{
  "balance_bias": false,
  "n_head": 5,
  "n_kv_head": 5,
  "tie_embeddings": false,
  "lr_head": 0.00684,
  "seq_len": 256
}
Below are experts of layer 6 (counted from 0) of a mixture-of-experts language model. Rows are named router (the router's row for the expert) and show model dimensions 192-223. Each number is 500 + 50 x the weight over its row's rms, rounded and kept within 0 to 999. Numbers have three digits each.
After each expert's rows: "mostly gets" lists some tokens that are sent to it at least half of the time. This comes from a sample of Wikipedia text that the model never trained on.

# expert 32
router:498489515535446497448541532415521511446448557589443502576482486543601425561544445618444490482447
mostly gets: " England", "ville", " William", " York", "shire", " London"

# expert 39
router:491420467430430496544539538492550549464617525551458526499456492596500472497500456558493464464596
mostly gets: "ven", "hen", " Super", "en", "pen", "ten"

# expert 22
router:497437546499430555527471490489533482470507496606519511526483550547481529568559534509585566504528
mostly gets: " st", " d", " St", " Ad", " T", "ad"

# expert 33
router:554485492512484411476484533495512472441541432570502486496503452570546482512453514542504465538547
mostly gets: " ==", "==", " Total", " Born", "Species", "See"

# expert 6
router:482487551544445502439546553484490506463503541589458436484476565522501549602448473569473494564525
mostly gets: "duc", " bo", " Bo", " Pla", " organ", " coach"

# expert 5
router:479418486491407511436582457484511504424527498496497490533487443540476399575459434513532462450547
mostly gets: " season", "ult", " year", "vent", " event", " Year"

# expert 2
router:551492504533479527458515502494567455501525456543470574530470515545507509486528527576585536526552
mostly gets: " re", "tro", " pro", " trans", "\"", " Pro"

# expert 35
router:493439567520433501501519581527537550417539434570475563497477553490462491584455549592607421466562
mostly gets: " pro", " dis", " ca", " re", " ex", " very"

# expert 15
router:497474543555478507447499512488558471516525482506512580540542532554566462542459465585509441548523
mostly gets: "er", "der", "ner", "ger", " under", "man"

# expert 14
router:457399524403421505432506548524515489563527485589447443539570475511501568542487562566519447467534
mostly gets: "e", "te", "ve", "le", "ke", "re"

# expert 37
router:457466603545468449461522518506471409329518449592480460518553526507563468522462490530518461544467
mostly gets: "op", " Best", "mi", " App", " gene", "rop"

# expert 54
router:451394525514404435446536535530490478453522504586437523508502530543531423527543458567526562487496
mostly gets: " he", " she", " wh", " we", " ch", " w"

# expert 13
router:447423469482453489516406471537583514486509471566528581493541504503565500499376436458454473551545
mostly gets: "j", "ü", " Ber", " Sch", " Nor", "ja"

# expert 26
router:508499564440421459443479459510500565438542570541453463579492471518487511553511527502488454487546
mostly gets: " and", " which", " been", " but", " where", " including"

# expert 8
router:472449532545467464494495453470476453456563500500465535606544527548534472593476480512484436553425
mostly gets: "s", "ne", "S", "os"

# expert 41
router:546379485501443436456535519487592491499529569569440538509536553505491465554406518530530493526498
mostly gets: " |", "|", "---|---|---|---|", "|---|---|", ";", "born"

# expert 20
router:581500495478465494426450488511497529492483536471439466572501476595640484506520597515528487531582
mostly gets: "it", " 19", "n", " plan", " 18", "–19"

# expert 63
router:467454437513478436436464477502466557495477442557446558531447502541494515550446529521544443518563
mostly gets: "y", " Y", "my", "ay", " me", " some"

# expert 60
router:539431426459434442548565489468537507407543529532470572525536485504507477470443495570477459587601
mostly gets: "″", "°", "^{2}", "′", "Species", "•"

# expert 47
router:495396549466421491479453412550514519475542545583512483461560498642497568562459417521567449474614
mostly gets: " other", " more", " high", " most", " use", " main"

# expert 42
router:482477537522442520430481486541527549417460470488488528467481550597498525594492536471626457519536
mostly gets: " \"", " However", "\n", "On", "In", "“"

# expert 62
router:452443597411502515405426497465555551497456538497426486463553518575470451591482393599486452503514
mostly gets: "es", "ck", "ack", "ies", "ities", "ations"

# expert 58
router:452444580434451532490485453502483500358551518543501542494427426473539510551459374513476466493558
mostly gets: " The", " the", " a", "The", " his", " its"

# expert 38
router:569432484480461546401522494518504513477489455572501504524536474487511475510462535530527339582523
mostly gets: " Bar", " Har", " Ar", " Sha", " Ab", " Ga"

# expert 48
router:444394504451466511448512521460443377406585500539499531543526409551534491514476433521559419543474
mostly gets: " a", "A", " A", " an", " so", " fa"

# expert 0
router:504346554514413442483532573413495520429536480548491531600471550575507493492499448619517459498525
mostly gets: "±", "–2", "---|---|---|---|", "–0", "–3", " +"

# expert 24
router:455415486403472485467482517492459471479565448567446451522484467539522472449444451607545411522513
mostly gets: "i", "an", "en", " India", " Ko", "ish"

# expert 43
router:495457490546470479488547481412507472476579508543474535576501507507531450546430497540604467613569
mostly gets: " As", "ran", " work", " film", " form", " member"

# expert 30
router:512479459502428451463500526557508517431478556504546571597409401582500499550471565499524457531488
mostly gets: "I", "X", "C", "Z", "V", "T"

# expert 17
router:429467609519504525453608542494544525487548441571505509514436468523583466509506495505496471557569
mostly gets: " John", " Mc", " William", " Paul", " Robert", " George"

# expert 16
router:496426519497450412444564466490523480466562490546471521592527534515546457514440432534567471535559
mostly gets: " km", "″", "%", " million", "year", " years"

# expert 61
router:473456538472403436451549417499583508446488491535468427519461527557535491542445445559518462507544
mostly gets: ")", "%", "}", " 2017", " 2018", " 2011"

# expert 21
router:451441467455477408492420494498497465423559469566482450448409420515544507538459540500564477564518
mostly gets: "ri", " (", " Pri", " Ri", " Bri", " tri"

# expert 34
router:523396547496420490445565507406455544444468415560462475610468536551589528519536572519499397552489
mostly gets: " N", " Cup", " football", "N", " Australia", " Japan"

# expert 55
router:518485509468384466416499465481513524476489508534517523415461595515552493495560507565499487468645
mostly gets: " h", " September", " October", " April", " February", " November"

# expert 50
router:443438444446453474476450480570601519439552497520457434516474562530609514453502492593558427636554
mostly gets: "li", "ni", " di", "di", "pi", " Li"

# expert 31
router:548445479540474475457606552593508544390492507536498448561495562485484431511461460597488451511538
mostly gets: " first", " second", " early", " former", " third", " late"

# expert 49
router:471438504423528511372601546522463530396458467610464540562506517551500490493485438600499526483475
mostly gets: " 1", " 2", " 3", "Release", " 5", " 4"

# expert 46
router:442416543488495495401543513551512481422523530455404500537482518505493442463502465573547441526499
mostly gets: " ", " f", " con", " comp", " p", " pro"

# expert 25
router:529353445482386557479487459535502546433537523549500579532548525593517472577463491533567443514539
mostly gets: " b", " gr", " ch", " st", " d", " c"

# expert 56
router:496404505491423448533491480486534528397520462523423579496427423625529504477434436524536481503615
mostly gets: " 18", " 17", " 10", "19", "50", " 12"

# expert 57
router:478455530505394500357568527507496511476567480552408542579366556438537443535571484539505476446442
mostly gets: " in", " for", " In", " on", " to", " from"

# expert 4
router:562472451460367536486523471428449509418538520554466447510534477596583470559458478603519405521578
mostly gets: "ification", "ization", "ial", "ular", " political", "ation"

# expert 28
router:529429580409491439502456517457496457479513526640550506551425499567521498522490501619545435414567
mostly gets: "k", " D", " M", " (", " B", " K"

# expert 10
router:428482503473406533399482521500529421483556459592505472524448507549506477540489478511503489514575
mostly gets: " was", " is", " been", " being", " were", " became"

# expert 52
router:476471494531412508503487519466438497433578458582409369601490441503543450458517465487521507533463
mostly gets: " even", " +", " sub", "→", "±", "ef"

# expert 11
router:485428549489514433517563491474504506428462493566477516545448523492510577499491499502517403451488
mostly gets: "u", " Hu", " Ta", " Ni", "hu", "au"

# expert 40
router:576520539549486500503517468555474505486531487527480517553523516558494486519520494485472475613427
mostly gets: "s", "os", "ers", " children", " people", "ations"

# expert 23
router:565500515484430612460473493516587467392481436583548567519490514535559440438520444554474429511504
mostly gets: "on", " Con", "dependent", "mon", " London", " Mont"

# expert 45
router:520363468523442513491450478543436505432512445538449533540532508491506492587488475505475483557604
mostly gets: " la", " mo", "r", "ru", " b", " Mu"

# expert 12
router:564428603452457497444477552525537504418537540555449450574401528516554440555480485618523485469506
mostly gets: ":", "-", "–20", "=", " –", "–"

# expert 59
router:484455458523429485434521508446490511515466482621490501588413479580551437522517487588575410521557
mostly gets: "ex", ".", " John", " First", "&", "p"

# expert 27
router:557436583466436467422410478434503504463499564531585577545531492527466497437452503469572432501502
mostly gets: "mon", "ud", " major", "ular", "ful", " various"

# expert 53
router:465453573392490460526564466566544502434526539545444512487431505511581475495456529517443482521492
mostly gets: "vi", "par", " pre", "m", " inter", " Pri"

# expert 9
router:527427487511426537432511561477555513470502556602426462562429431597553471486487408529472530477574
mostly gets: "ill", "all", "out", "ll", "east", " West"

# expert 3
router:511456512487430536450602519414416515535557477515455520442542535519530496469491531538512425543464
mostly gets: " India", "ina", "shire", "ć", "iya", "ka"

# expert 36
router:422417608460512481379508467393519491448547525502430520456472439593553457536531503519561463483488
mostly gets: " began", " took", " received", " built", "ted", " used"

# expert 18
router:477432536523435490440508557531542530432562547557455486524454542523581478450526467586567457510463
mostly gets: " be", " Be", " And", " To", " Th", "&"

# expert 29
router:475376480448512465460511489500507482467494440545491560567416490628509510606473449557472484587515
mostly gets: " 2", " 1", " 3", " 5", " 6", " 18"

# expert 19
router:435423594446440467347544565478446498472561460580521447482374590573607554560448482533482453475449
mostly gets: "um", " film", " American", " States", " music", " school"

# expert 44
router:464498423526419477481499474430457538448529482554407518556412465573459472557537430589541482558569
mostly gets: " States", " University", " Act", " government", " Minister", " Council"

# expert 1
router:519314531455452464393447483471514482505499565537470514519427519550569463525502381511502488527483
mostly gets: "w", " W", "ow", " w", " New", "row"

# expert 51
router:465447529544449493502467569498550532460505556558448469515447518476485420530483537485519415497495
mostly gets: "|", "=", ").", ".", "==", " |"